config.yaml
n_layer: 13
n_kv_head: 1
norm_eps: 1e-06
positions: "rope"
Below are experts of layer 3 (counted from 0) of a mixture-of-experts language model. Rows are named router (the router's row for the expert), gate (a neuron's input weights, with its number), up (a neuron's input weights, with its number) and show model dimensions 48-95. Each number is 200 + 30 x the weight over its row's rms, rounded and kept within 0 to 999.
After each expert's rows: a language model's description of what the expert responds to. This comes from a sample of Wikipedia text that the model never trained on.

# expert 13
router,154,193,204,182,240,151,186,249,196,205,206,166,257,216,225,243,171,209,231,178,202,201,204,146,226,222,191,230,266,201,188,213,241,212,197,194,163,181,190,246,250,221,246,193,181,223,211,183
gate0,215,260,168,195,238,208,218,276,179,200,235,196,186,180,186,232,221,234,229,247,140,191,209,187,229,149,235,244,194,178,208,118,175,182,205,219,192,226,191,228,191,195,204,203,160,262,184,141
up0,202,187,221,158,186,173,210,162,256,241,216,211,169,214,191,174,169,182,225,213,178,213,218,231,238,230,214,240,176,185,184,175,180,199,200,204,160,223,186,240,195,187,170,185,231,129,190,189
gate1,199,230,229,186,178,179,222,219,215,170,207,203,224,199,239,210,198,203,224,120,245,191,172,178,268,231,187,208,247,216,202,262,192,223,166,191,190,210,209,213,219,211,129,199,214,199,203,131
up1,237,149,184,155,174,145,226,225,149,217,237,174,213,218,207,184,158,202,181,203,152,219,163,232,201,194,196,242,200,161,257,198,189,201,162,241,223,186,193,215,165,205,193,142,180,170,192,222
gate2,188,201,210,139,171,239,186,212,248,238,166,232,204,263,228,253,141,227,216,142,217,245,206,126,215,240,226,180,153,207,208,210,213,208,252,188,225,189,223,211,191,150,222,160,191,226,173,262
up2,259,188,198,214,189,162,181,256,237,201,195,212,181,233,190,177,205,177,173,143,187,227,213,126,262,198,200,168,244,193,225,188,206,193,212,200,229,158,166,184,223,210,165,159,132,232,163,197
gate3,213,184,180,136,174,219,248,161,168,202,179,212,153,184,178,205,207,229,160,247,230,220,227,199,262,179,196,177,246,191,216,203,249,241,194,137,216,229,192,215,252,214,213,196,184,158,210,247
up3,205,273,237,148,172,142,241,173,220,223,247,195,206,185,187,204,175,192,192,192,184,183,180,286,209,172,136,232,189,217,202,212,107,200,196,182,163,202,197,212,219,211,248,204,203,186,231,206
gate4,192,188,167,203,258,189,218,156,232,230,189,205,192,158,168,206,264,251,192,204,172,191,241,209,257,183,226,197,197,252,218,274,182,204,202,187,156,204,201,196,262,178,176,215,168,184,177,177
up4,173,160,184,234,199,270,199,148,226,219,173,214,222,165,197,249,270,210,201,173,235,233,209,160,156,215,156,200,229,190,196,218,218,208,129,184,272,171,240,193,209,176,234,205,218,185,202,146
gate5,154,160,233,205,227,221,170,249,219,168,236,169,239,197,223,218,199,214,242,176,177,246,223,185,222,199,186,202,236,213,202,208,181,166,253,186,228,224,167,193,145,225,211,231,272,196,220,181
up5,207,169,122,211,197,233,238,211,253,161,229,252,195,206,213,221,149,229,188,225,158,167,247,243,190,162,158,176,227,201,189,229,161,201,210,206,251,214,213,170,194,243,179,185,277,191,193,196
gate6,213,204,226,172,178,247,153,236,212,199,207,159,269,209,200,210,183,167,219,197,246,247,174,139,234,184,247,200,223,176,209,163,211,217,226,194,176,158,164,197,214,187,243,181,170,171,245,156
up6,177,237,175,189,225,264,197,208,195,213,174,217,201,175,167,231,180,171,201,266,175,218,206,179,212,199,236,237,264,228,150,181,137,201,138,193,208,208,210,191,173,201,150,183,194,193,197,175
gate7,220,162,208,196,229,178,167,227,172,208,154,196,163,193,189,148,213,160,270,172,154,229,214,213,182,165,219,208,240,177,243,237,219,176,193,241,147,163,170,187,220,155,136,221,152,195,232,146
up7,144,215,190,172,179,190,201,235,147,213,149,156,210,200,220,203,217,187,156,145,211,225,285,264,232,230,202,178,160,194,206,195,171,200,191,215,175,249,200,179,118,178,227,208,146,194,205,148
gate8,152,208,275,192,233,172,169,217,196,213,233,242,215,171,193,222,200,207,221,207,186,202,190,255,189,158,214,134,170,214,225,198,218,197,212,183,238,158,164,206,222,191,214,185,186,173,205,178
up8,253,168,227,188,137,211,191,140,178,208,226,192,182,173,224,197,203,131,186,172,235,216,227,202,224,186,236,163,167,192,248,153,121,196,188,179,194,228,187,207,172,205,216,184,163,196,269,194
gate9,188,209,223,201,228,188,205,219,229,236,181,166,195,185,147,189,229,209,191,199,234,269,183,182,224,220,226,155,201,130,246,207,189,163,163,208,148,214,215,210,196,228,192,167,232,186,186,181
up9,150,243,188,211,184,189,210,201,218,171,195,187,233,205,199,136,204,235,306,173,213,235,207,198,203,223,198,197,177,196,149,197,197,206,226,278,154,215,176,214,214,225,211,183,211,270,234,196
gate10,218,207,218,179,223,248,244,252,192,233,206,236,237,261,201,196,167,235,229,234,240,185,240,194,185,259,178,196,190,155,218,214,203,215,152,249,154,170,160,176,192,199,201,198,223,210,194,201
up10,146,202,237,220,182,237,186,184,158,169,242,187,202,207,252,202,187,173,178,225,189,169,179,195,190,179,188,181,166,229,199,223,235,224,226,171,261,190,243,177,216,195,182,209,161,230,241,213
Suffixes and numerals

# expert 9
router,113,205,200,217,186,207,198,241,181,239,204,221,284,163,204,208,174,233,195,183,202,237,211,178,181,191,192,217,232,195,190,250,239,172,168,228,198,149,225,171,237,216,190,163,241,250,244,163
gate0,184,217,171,191,217,231,168,211,172,192,210,253,237,164,204,232,205,210,247,201,225,224,186,199,165,199,242,262,194,206,200,247,179,171,149,244,190,196,239,207,232,164,167,216,188,211,229,157
up0,231,176,214,245,152,177,159,243,151,207,189,187,205,199,246,165,247,180,184,167,200,197,224,196,185,243,201,230,190,193,297,206,247,147,197,226,212,149,203,191,199,193,198,212,238,202,244,159
gate1,228,258,245,243,191,207,148,193,198,167,198,212,251,210,186,187,158,215,229,201,167,191,200,117,176,158,175,210,254,248,170,208,232,260,194,205,203,207,160,231,162,232,139,206,214,182,209,237
up1,216,198,260,205,236,215,240,230,216,195,247,238,187,196,244,176,208,222,234,167,228,175,203,185,139,177,260,203,198,188,175,157,179,190,181,206,187,254,214,171,239,181,193,212,180,223,219,225
gate2,240,194,228,251,235,213,247,186,215,203,166,193,178,176,185,236,212,228,207,227,217,200,177,193,244,207,247,212,206,253,207,203,159,197,150,214,166,183,256,207,248,184,205,170,253,166,213,148
up2,190,198,197,185,201,272,211,150,218,185,248,203,231,148,228,224,248,191,220,241,159,169,271,202,261,232,279,190,224,198,222,170,206,220,173,226,252,162,213,188,195,218,186,192,231,200,217,213
gate3,137,257,213,202,140,214,210,212,216,153,214,253,245,200,178,224,196,184,235,178,219,192,236,172,192,237,160,204,236,136,174,169,230,189,247,183,167,176,174,211,164,198,234,180,271,166,257,221
up3,131,199,148,138,189,186,210,189,282,210,199,178,241,224,206,168,245,249,175,251,238,175,205,203,208,213,210,157,195,236,161,190,211,170,181,166,208,216,156,130,201,237,203,156,246,214,201,172
gate4,221,223,199,189,195,208,212,210,174,264,178,195,188,194,184,239,267,254,143,226,247,180,246,227,147,214,174,169,196,183,224,214,261,194,197,227,181,169,211,163,194,175,221,219,223,208,250,183
up4,208,154,235,246,220,202,264,232,204,226,213,207,205,222,181,181,231,126,191,184,207,209,238,198,174,169,204,206,205,177,157,151,164,240,186,225,171,174,203,236,176,265,169,136,199,214,180,197
gate5,196,278,234,184,205,199,227,260,201,202,203,166,242,211,186,234,224,216,186,256,202,185,220,195,198,211,167,233,171,167,242,179,247,196,211,190,215,153,182,242,229,193,207,204,230,187,187,177
up5,232,173,179,154,240,211,238,189,202,199,164,240,253,192,224,219,227,209,213,173,183,156,193,204,192,197,224,195,251,176,184,231,213,215,185,166,172,278,208,185,201,158,215,195,174,141,229,206
gate6,221,157,227,185,216,186,216,221,194,212,160,202,219,181,192,149,170,125,207,163,197,217,204,137,234,183,163,207,194,200,221,194,268,221,214,255,187,190,204,191,221,138,188,231,190,204,222,204
up6,207,183,230,183,176,134,262,149,142,229,184,223,215,235,223,180,214,198,189,195,205,186,227,202,209,150,207,140,152,194,212,194,172,201,196,209,239,185,187,246,183,171,198,196,180,186,186,206
gate7,177,253,229,180,190,161,161,265,187,169,230,196,245,212,213,174,175,193,194,192,201,217,130,245,177,195,144,233,208,173,198,190,214,158,196,172,170,249,220,187,208,178,215,197,198,235,190,202
up7,201,196,203,183,172,176,156,226,167,188,194,223,155,168,233,156,222,219,158,199,198,252,210,171,190,209,153,203,195,212,208,213,253,161,270,205,277,222,167,164,186,177,224,231,207,245,203,194
gate8,196,245,184,157,246,172,262,247,165,176,214,197,194,214,151,151,200,185,162,192,209,217,212,205,127,201,196,201,204,209,179,198,238,182,175,136,165,211,140,149,244,288,216,215,201,183,205,155
up8,234,187,163,161,194,230,243,259,254,240,165,224,124,204,166,173,213,191,179,220,199,209,190,187,218,228,165,181,204,240,209,220,188,195,209,181,125,184,206,263,190,160,176,218,204,176,180,171
gate9,200,213,182,188,222,207,236,224,233,192,196,135,225,192,209,184,194,165,194,202,166,251,232,231,212,224,255,204,226,165,228,208,217,235,185,224,224,218,229,225,216,255,213,210,208,159,172,194
up9,194,173,206,185,212,172,233,128,229,251,235,222,210,212,216,142,197,193,189,199,212,148,191,210,205,146,182,217,190,208,216,167,232,179,210,200,242,192,225,225,241,185,196,194,217,253,231,176
gate10,151,177,222,143,217,212,177,204,196,205,202,161,188,149,214,155,188,203,179,254,225,179,207,199,239,211,186,242,172,211,245,205,181,297,157,212,224,215,214,219,218,185,143,223,197,192,220,218
up10,150,157,193,204,200,186,198,161,157,136,192,200,167,192,220,189,140,196,211,165,198,217,236,206,186,221,229,164,197,229,150,201,183,173,206,210,132,177,184,228,243,222,211,171,215,215,254,212
Function words, commas

# expert 15
router,211,176,197,188,211,208,156,173,165,234,237,195,226,181,186,214,199,228,171,172,221,175,222,173,189,159,245,211,190,177,230,218,198,230,176,232,193,237,187,170,227,219,202,250,172,244,192,160
gate0,216,214,229,240,239,156,159,251,158,217,243,279,204,152,194,213,182,243,194,175,134,223,234,182,240,132,219,218,221,200,226,218,188,154,158,179,176,198,240,153,214,183,218,220,247,203,165,150
up0,226,199,252,251,211,203,161,182,203,171,214,227,244,244,199,226,184,251,224,228,235,196,220,161,193,209,212,162,183,178,229,189,221,245,223,258,211,201,190,231,196,161,232,176,253,132,146,202
gate1,276,252,253,155,231,186,256,206,174,217,181,106,200,210,227,189,165,187,145,178,178,196,155,179,228,177,218,200,189,152,233,208,206,176,162,197,200,181,239,168,226,221,201,218,219,211,201,199
up1,194,169,141,210,170,198,156,195,253,193,195,172,257,184,206,169,142,198,194,233,184,211,161,183,176,226,175,224,182,221,236,199,182,182,191,203,223,160,211,186,202,207,168,199,175,253,248,181
gate2,208,221,131,242,262,188,228,230,170,210,183,162,215,204,196,201,163,182,200,186,247,215,175,195,188,226,191,158,225,208,234,194,176,251,205,204,201,157,196,224,187,142,183,220,188,194,187,219
up2,211,219,217,187,175,203,165,202,154,159,261,204,177,175,240,239,211,168,138,233,242,242,138,232,257,197,239,152,210,165,204,154,172,190,205,193,238,187,172,196,204,147,216,185,216,213,253,245
gate3,197,194,167,256,198,229,202,175,154,237,225,213,213,181,156,218,253,241,132,134,245,231,207,199,187,163,197,173,217,216,225,185,180,165,194,206,213,230,247,197,217,191,191,218,174,263,222,123
up3,208,145,185,142,221,207,171,209,204,227,275,218,180,193,207,189,183,192,184,155,218,252,189,187,269,216,255,184,159,211,205,206,181,241,214,231,193,245,186,174,217,175,213,237,81,187,220,224
gate4,191,219,148,154,213,217,191,229,172,193,202,257,217,191,252,197,265,217,222,194,274,127,209,230,242,178,214,168,205,214,227,181,176,249,197,196,238,203,201,123,223,156,212,142,199,164,183,220
up4,187,234,246,230,256,176,217,210,235,191,207,126,130,192,181,208,194,194,193,175,184,221,215,160,203,232,195,191,196,196,159,199,174,234,215,165,201,184,171,168,179,214,231,181,239,205,180,196
gate5,202,156,175,189,218,204,185,174,177,224,221,197,182,183,214,158,236,221,202,143,249,174,237,216,211,227,219,171,218,173,271,228,184,175,181,262,172,231,232,210,197,248,178,212,225,179,206,161
up5,223,173,228,201,257,243,197,168,196,255,173,139,162,177,162,162,258,186,232,176,169,185,189,203,243,231,179,195,147,153,221,241,184,202,209,231,171,173,202,211,169,193,154,184,223,207,170,174
gate6,207,172,157,237,212,221,185,221,155,240,221,189,226,167,193,176,168,194,181,121,195,206,207,215,134,226,256,186,216,230,209,156,224,197,181,245,214,207,201,177,161,211,172,242,169,237,181,243
up6,169,245,261,139,105,205,160,187,215,208,235,240,192,248,203,196,200,189,191,173,222,199,145,243,228,201,200,210,216,200,129,207,143,176,160,204,252,209,221,222,185,197,205,223,186,215,226,204
gate7,176,201,185,214,175,223,222,241,150,300,245,299,198,173,180,214,171,212,226,196,225,166,233,183,199,249,204,213,184,212,197,191,234,239,191,230,146,196,153,191,204,156,227,198,208,219,238,172
up7,198,201,197,194,171,192,172,222,227,207,243,122,171,188,140,184,200,186,210,203,219,209,227,201,232,179,177,186,196,165,223,220,239,194,238,216,174,104,234,197,210,242,212,223,178,183,220,185
gate8,266,186,210,218,212,239,183,206,190,208,206,263,252,178,241,157,204,208,187,189,226,165,191,187,176,194,240,197,190,177,255,182,213,172,214,248,232,268,231,212,222,223,157,204,204,208,216,175
up8,165,229,196,245,183,226,190,273,216,157,195,232,195,223,228,130,174,166,176,186,164,231,210,214,185,181,218,200,244,228,199,210,175,164,214,149,212,252,167,174,159,241,228,149,209,200,222,269
gate9,232,244,187,233,202,162,214,220,189,193,198,239,253,208,178,213,223,177,207,194,212,192,227,199,235,163,196,206,146,208,232,231,177,194,174,187,247,177,195,198,166,164,155,263,256,250,164,186
up9,192,220,200,184,196,178,203,214,221,183,233,141,181,206,190,219,239,203,204,179,182,188,186,247,190,184,170,221,182,179,192,273,215,177,215,199,190,214,201,230,201,206,227,205,132,199,186,152
gate10,143,202,212,216,210,194,176,219,207,162,229,171,222,221,190,278,224,215,243,218,230,207,176,219,277,229,151,208,183,181,243,225,183,204,177,252,196,211,135,163,165,216,167,174,145,221,168,200
up10,207,157,216,194,232,166,191,186,170,181,220,181,198,230,191,235,161,241,212,186,186,201,154,195,130,174,188,164,198,234,178,200,204,169,213,244,182,223,190,171,223,204,181,157,240,167,196,183
Clause ends, connectives

# expert 28
router,180,171,156,190,210,239,170,209,169,272,227,185,243,176,114,161,140,203,149,195,202,190,190,213,189,146,238,213,223,187,173,235,209,246,186,227,181,193,208,196,233,229,188,188,217,203,180,192
gate0,216,192,199,156,268,197,220,213,172,251,229,225,164,184,174,164,184,204,228,131,178,244,120,182,227,231,227,200,241,200,193,220,197,209,166,201,194,177,214,217,151,159,186,214,145,260,166,182
up0,201,204,235,173,194,177,179,219,208,197,240,191,225,185,143,211,181,195,258,218,199,217,194,175,193,239,200,235,201,242,138,207,239,172,231,215,194,191,170,197,205,169,226,197,221,241,183,179
gate1,244,234,208,199,235,239,184,222,160,286,265,164,274,225,174,203,186,263,164,216,233,199,167,191,167,170,221,197,196,219,250,206,195,205,231,234,174,219,197,174,178,201,171,190,195,157,181,177
up1,218,160,181,223,190,171,207,206,169,224,231,198,259,248,192,175,206,263,221,226,265,199,168,197,201,182,181,224,165,222,190,222,226,263,144,221,150,188,212,183,175,226,138,214,241,161,181,167
gate2,207,225,185,207,196,280,206,221,174,200,174,189,208,200,188,216,174,160,242,202,127,145,203,237,193,181,176,154,208,194,205,206,207,230,217,187,189,192,249,196,183,180,150,205,195,204,212,195
up2,191,155,228,216,211,201,269,205,150,202,174,175,221,235,178,273,175,236,223,136,201,161,211,225,180,224,221,188,160,227,181,190,189,193,223,226,216,240,195,183,200,204,199,185,184,216,222,165
gate3,231,235,200,177,186,227,258,206,210,224,225,221,171,212,235,205,195,206,222,217,219,152,198,160,162,190,174,179,162,203,169,215,218,227,210,157,186,125,167,197,191,183,210,237,195,153,210,225
up3,146,164,204,228,207,174,230,169,192,182,194,191,169,137,210,172,163,207,211,211,224,155,194,179,207,211,214,254,198,197,194,244,242,184,162,240,187,205,233,213,210,173,249,245,189,155,201,216
gate4,175,227,148,219,267,208,183,164,186,205,177,203,226,199,172,180,165,224,162,193,236,157,179,249,205,218,209,209,212,149,172,247,163,167,153,183,188,132,168,172,233,209,200,226,216,213,247,226
up4,171,110,219,207,209,206,125,197,197,206,201,127,195,218,247,182,218,210,185,152,237,179,176,167,191,171,195,190,154,237,265,221,218,199,206,215,198,203,182,273,170,201,207,194,255,151,164,204
gate5,177,202,144,190,181,249,185,143,211,185,214,236,206,245,153,193,198,203,265,191,237,230,217,194,203,168,211,202,194,190,210,226,244,160,193,179,175,202,216,206,237,172,181,212,157,189,199,214
up5,194,173,195,220,233,237,191,163,232,157,255,196,206,195,192,162,144,204,264,167,194,185,191,227,217,203,137,230,241,233,206,186,225,148,222,174,157,243,217,229,244,177,203,163,173,153,242,216
gate6,229,212,185,230,198,248,226,185,191,198,214,176,177,225,124,227,167,213,212,260,234,242,162,162,271,241,197,201,191,268,236,178,225,224,192,204,213,180,184,220,199,204,200,219,179,185,218,140
up6,153,154,172,194,212,220,205,194,159,181,169,226,206,240,223,151,222,186,199,231,139,160,181,195,192,210,210,205,231,204,155,182,245,240,181,210,181,218,191,175,206,226,190,205,235,235,237,169
gate7,212,187,202,209,178,201,174,194,182,198,230,180,261,207,204,165,201,194,178,194,223,201,268,184,144,166,222,171,170,170,203,198,221,203,248,207,250,172,243,208,214,174,197,214,246,184,229,197
up7,189,192,227,168,241,176,213,177,241,213,139,165,196,231,169,182,195,223,202,137,224,222,252,214,203,224,195,219,232,183,224,230,223,262,186,179,186,197,168,206,193,209,227,203,279,229,169,166
gate8,211,207,175,216,262,177,222,151,145,232,225,194,243,218,197,278,186,196,228,254,196,237,216,175,195,164,185,240,180,181,232,203,147,214,153,239,189,182,234,177,237,194,179,182,222,223,199,164
up8,255,217,246,170,211,168,208,192,188,225,183,207,223,275,148,177,217,245,215,186,163,212,175,202,169,190,190,215,165,160,204,221,179,207,176,236,178,186,214,251,177,225,189,175,228,202,236,251
gate9,191,200,233,218,195,195,220,199,201,177,191,160,181,246,168,184,143,277,180,216,201,166,161,243,215,192,167,229,242,188,227,189,220,206,222,184,153,158,192,198,242,198,211,177,191,245,168,194
up9,226,200,202,189,218,165,195,223,239,192,254,212,156,210,194,214,165,237,203,218,153,179,164,246,201,175,204,225,184,216,126,210,204,189,163,162,225,178,234,176,276,236,193,228,222,212,261,200
gate10,216,153,173,196,190,192,134,176,170,222,235,188,234,176,176,192,213,191,171,209,231,206,224,202,217,161,254,180,208,161,259,183,184,230,225,228,237,205,241,301,191,231,182,174,213,186,198,202
up10,194,152,189,191,203,231,174,151,200,181,164,252,187,178,161,187,183,195,210,242,227,196,219,198,260,170,215,196,231,165,239,200,189,199,158,160,209,260,223,244,215,171,223,215,151,219,220,218
Prepositions and mid-word pieces

# expert 3
router,179,186,189,196,204,238,188,182,243,225,208,208,212,199,166,207,171,135,204,187,145,202,199,182,217,213,218,135,259,201,203,190,152,147,255,179,189,250,198,249,225,189,202,179,198,151,175,238
gate0,211,211,142,207,139,240,223,225,211,236,232,225,234,245,201,199,159,218,167,181,225,261,192,216,191,165,234,168,225,202,239,171,158,151,229,198,192,203,224,239,236,190,237,212,246,200,208,196
up0,196,233,245,246,207,238,153,191,191,133,236,139,217,188,194,159,255,192,184,228,151,244,220,160,166,209,210,222,198,222,196,181,241,210,207,217,185,216,183,174,192,202,171,212,220,237,252,197
gate1,225,198,186,223,184,188,224,172,212,234,212,211,226,150,205,167,195,152,168,169,182,208,178,201,155,191,145,211,201,218,216,189,197,167,197,162,185,205,275,175,218,195,197,246,211,182,166,215
up1,173,219,192,177,209,164,192,215,205,215,278,222,164,188,203,249,185,205,263,210,206,185,188,193,204,241,187,189,174,181,192,223,204,257,214,169,220,184,165,223,206,223,197,210,208,226,207,206
gate2,181,204,164,184,196,180,232,211,199,174,251,254,171,165,196,206,158,195,212,182,156,174,189,183,174,183,163,209,188,228,260,177,204,180,182,166,195,269,205,252,182,209,256,251,209,164,208,221
up2,170,191,200,227,192,178,196,217,198,189,257,178,230,266,206,245,202,158,126,201,179,170,188,161,181,194,166,199,215,207,232,171,225,218,246,188,216,224,243,211,234,180,202,180,217,171,246,195
gate3,226,206,248,187,149,190,250,188,202,232,211,211,157,226,216,252,170,194,220,167,264,175,166,142,158,200,190,184,182,195,202,199,230,178,156,224,128,269,213,243,191,111,195,200,175,191,200,209
up3,179,132,186,181,197,189,205,211,200,235,247,222,175,170,214,225,232,219,207,182,193,188,192,227,220,197,213,155,209,180,220,214,231,164,182,189,260,237,240,233,170,128,164,177,169,232,217,203
gate4,182,209,182,192,224,204,207,151,228,216,220,202,241,171,215,214,214,203,153,219,169,163,168,166,238,256,199,220,227,172,219,170,150,171,200,195,167,276,184,260,219,204,120,184,220,163,171,225
up4,200,129,235,165,226,210,178,242,159,207,199,217,197,123,169,230,178,188,156,213,186,207,213,243,283,182,207,217,212,152,204,259,167,200,221,220,209,214,208,260,219,242,207,198,124,235,204,201
gate5,188,199,222,169,212,211,162,275,215,234,223,205,170,199,211,200,180,189,227,190,184,190,217,247,201,186,238,162,206,210,219,210,192,177,168,149,194,216,219,207,223,197,215,227,214,215,186,178
up5,219,222,222,186,186,185,210,234,173,215,242,174,205,181,170,214,226,191,221,155,207,230,171,198,121,220,206,181,233,276,219,163,195,165,200,174,190,221,250,195,171,221,213,161,235,169,195,168
gate6,138,216,145,220,274,237,243,226,198,210,221,211,190,202,213,241,225,181,201,174,207,226,182,193,222,242,229,196,239,218,268,213,175,227,174,161,200,172,221,179,156,201,170,229,170,227,172,182
up6,200,183,160,203,239,187,157,192,187,178,253,172,177,171,176,155,138,128,186,206,175,183,225,185,182,198,184,156,227,202,192,154,219,237,140,190,229,206,226,230,163,268,222,175,212,214,243,195
gate7,165,240,175,214,203,248,207,214,194,182,248,258,279,199,199,213,180,237,193,155,199,189,194,195,163,218,202,147,201,182,228,245,209,172,198,203,174,213,208,201,172,199,251,150,196,187,191,190
up7,208,258,188,190,193,190,157,188,226,164,179,177,255,230,198,229,193,191,225,200,213,239,222,174,120,188,248,157,233,254,176,232,199,155,182,192,169,195,206,250,194,158,257,178,207,188,214,190
gate8,183,186,183,202,164,223,203,171,198,197,178,221,276,220,208,179,190,129,235,218,174,163,218,196,231,153,246,184,219,204,172,208,184,169,246,176,126,213,208,235,204,211,192,240,223,196,168,204
up8,195,235,223,207,159,174,163,196,230,215,176,216,177,162,188,160,193,180,204,133,202,201,241,213,239,179,201,206,201,169,230,214,237,223,187,209,293,171,198,174,220,184,224,208,187,220,196,189
gate9,165,199,194,200,234,171,201,182,196,246,223,187,149,144,176,154,215,183,280,151,211,210,273,259,214,242,185,242,171,222,213,175,195,165,213,237,129,234,204,243,218,242,180,212,201,224,175,199
up9,224,179,202,232,214,160,181,194,233,182,163,277,284,206,233,187,195,156,205,179,168,171,179,178,174,180,187,270,185,241,225,176,211,230,194,155,190,173,223,169,157,209,204,213,209,195,232,193
gate10,237,230,223,234,214,195,217,212,236,135,199,218,233,201,190,240,176,192,199,147,161,201,150,181,176,199,212,202,239,211,196,223,210,207,239,171,179,177,226,187,204,221,254,214,217,166,195,254
up10,220,245,249,216,239,198,215,228,143,224,195,213,173,223,178,226,224,222,174,151,174,249,227,159,198,217,183,190,201,201,211,228,197,221,214,198,179,192,230,167,188,168,167,216,200,189,141,165
Mid-word fragments, numbers

# expert 27
router,144,204,204,199,206,207,159,185,219,199,220,192,195,200,197,222,183,219,205,207,136,168,248,155,190,133,255,173,197,205,173,200,145,222,187,191,171,181,234,184,242,161,152,188,189,212,197,170
gate0,138,172,210,220,206,243,150,166,224,173,228,175,213,180,229,166,178,185,141,148,143,181,173,199,185,212,200,184,130,241,243,197,185,171,247,176,144,219,271,193,171,202,217,184,150,248,202,171
up0,231,249,213,190,224,169,202,272,177,196,201,193,189,195,274,217,182,183,182,213,204,217,149,180,221,242,202,154,212,187,151,137,252,216,238,229,186,214,180,237,248,239,229,248,212,218,203,204
gate1,217,170,176,198,262,201,203,136,232,224,220,239,221,164,202,229,208,202,220,206,141,204,201,150,154,168,250,182,194,186,229,168,132,215,175,220,161,188,251,208,247,202,149,182,163,219,196,204
up1,217,249,244,204,188,192,211,223,195,163,223,238,225,223,125,174,169,215,182,202,185,195,211,214,208,231,203,161,213,213,216,258,220,214,243,204,172,233,162,198,191,225,241,216,252,176,185,203
gate2,163,146,202,126,185,173,226,204,212,175,216,201,175,178,182,211,171,183,215,198,169,150,147,171,225,120,186,212,208,141,229,223,209,247,164,181,237,159,218,216,248,186,194,195,196,159,158,162
up2,244,209,186,157,240,167,256,192,218,219,221,193,226,199,265,195,185,169,150,188,222,205,197,154,245,138,209,183,178,216,158,245,199,208,212,171,203,169,186,192,221,203,148,197,192,217,170,243
gate3,222,219,160,196,167,159,142,225,184,199,239,225,210,164,214,192,215,199,193,183,286,153,208,148,201,181,199,173,180,231,128,176,168,194,214,232,192,141,171,236,195,184,158,167,239,199,256,212
up3,202,234,219,181,208,195,186,211,137,220,207,139,254,269,219,208,201,229,187,217,200,174,153,207,274,203,245,147,161,181,209,187,164,215,182,216,185,183,202,177,181,206,199,188,212,221,211,183
gate4,192,173,209,167,142,213,141,224,177,231,231,211,187,203,204,185,164,208,207,132,191,166,183,140,206,185,168,239,187,153,172,193,193,203,186,208,212,210,237,189,193,106,152,163,136,207,164,190
up4,230,256,192,253,207,178,165,203,140,233,187,219,234,201,253,236,206,174,262,176,178,175,241,128,178,171,154,218,217,206,196,217,151,220,189,217,190,186,182,200,203,91,174,179,170,196,167,164
gate5,148,253,201,223,163,255,171,213,184,225,224,191,230,180,202,190,183,184,212,179,222,169,229,183,192,223,179,185,224,220,222,202,149,148,177,189,203,189,215,247,209,187,220,249,160,202,219,179
up5,167,180,255,176,209,167,191,171,205,200,244,168,244,218,203,245,180,193,177,213,189,259,213,209,219,214,205,262,243,212,174,198,177,255,217,204,145,209,165,196,176,210,263,268,195,216,256,199
gate6,221,207,155,195,185,192,189,233,169,210,188,163,189,176,230,151,252,230,195,222,229,214,228,145,200,190,260,153,242,224,207,191,194,243,219,170,218,184,157,229,174,177,208,164,216,243,186,197
up6,193,156,192,190,219,210,218,245,230,221,177,229,178,206,198,142,177,174,147,211,205,151,150,201,187,182,145,279,254,178,212,186,249,230,130,177,188,195,196,196,221,190,187,186,205,160,169,209
gate7,127,162,165,185,173,174,194,191,180,202,205,243,111,177,177,214,186,185,203,194,173,220,194,196,248,209,261,160,220,203,160,235,225,180,192,141,180,155,201,237,229,159,201,176,141,187,239,207
up7,233,198,210,144,249,207,203,238,164,140,193,193,264,263,212,189,195,184,215,162,173,198,179,176,177,226,195,180,199,201,221,218,219,253,174,182,249,169,216,140,182,190,179,172,159,158,233,269
gate8,221,224,186,172,169,245,200,194,168,189,230,184,215,226,199,171,190,218,159,137,172,167,253,219,188,181,209,131,236,236,209,217,179,174,264,204,144,165,190,200,184,186,219,178,227,242,162,245
up8,197,210,213,221,234,226,167,186,197,235,168,180,161,200,240,201,197,211,177,212,198,226,211,119,206,188,173,226,196,227,215,233,241,171,155,225,202,209,227,145,211,243,168,228,208,156,210,202
gate9,179,178,240,204,133,174,151,220,217,160,150,209,229,233,184,164,212,183,196,250,205,131,204,178,236,178,177,136,220,185,169,167,223,194,180,203,157,227,210,182,169,180,239,162,201,216,184,157
up9,210,246,218,184,201,250,176,227,154,167,230,180,172,192,192,244,230,179,175,229,168,209,192,173,197,212,225,228,227,250,154,197,197,199,199,233,180,169,191,222,222,218,245,179,211,203,202,250
gate10,170,221,195,273,242,199,198,175,207,168,200,219,192,187,226,188,182,246,206,187,187,180,206,223,190,202,254,203,211,216,177,208,180,195,132,130,173,189,210,165,193,197,235,205,168,178,185,194
up10,167,217,225,249,201,216,192,184,165,229,252,236,222,194,255,172,193,228,227,200,140,203,179,177,215,170,203,197,147,197,211,184,196,183,177,139,133,215,201,172,234,205,178,256,175,231,174,181
Mixed word pieces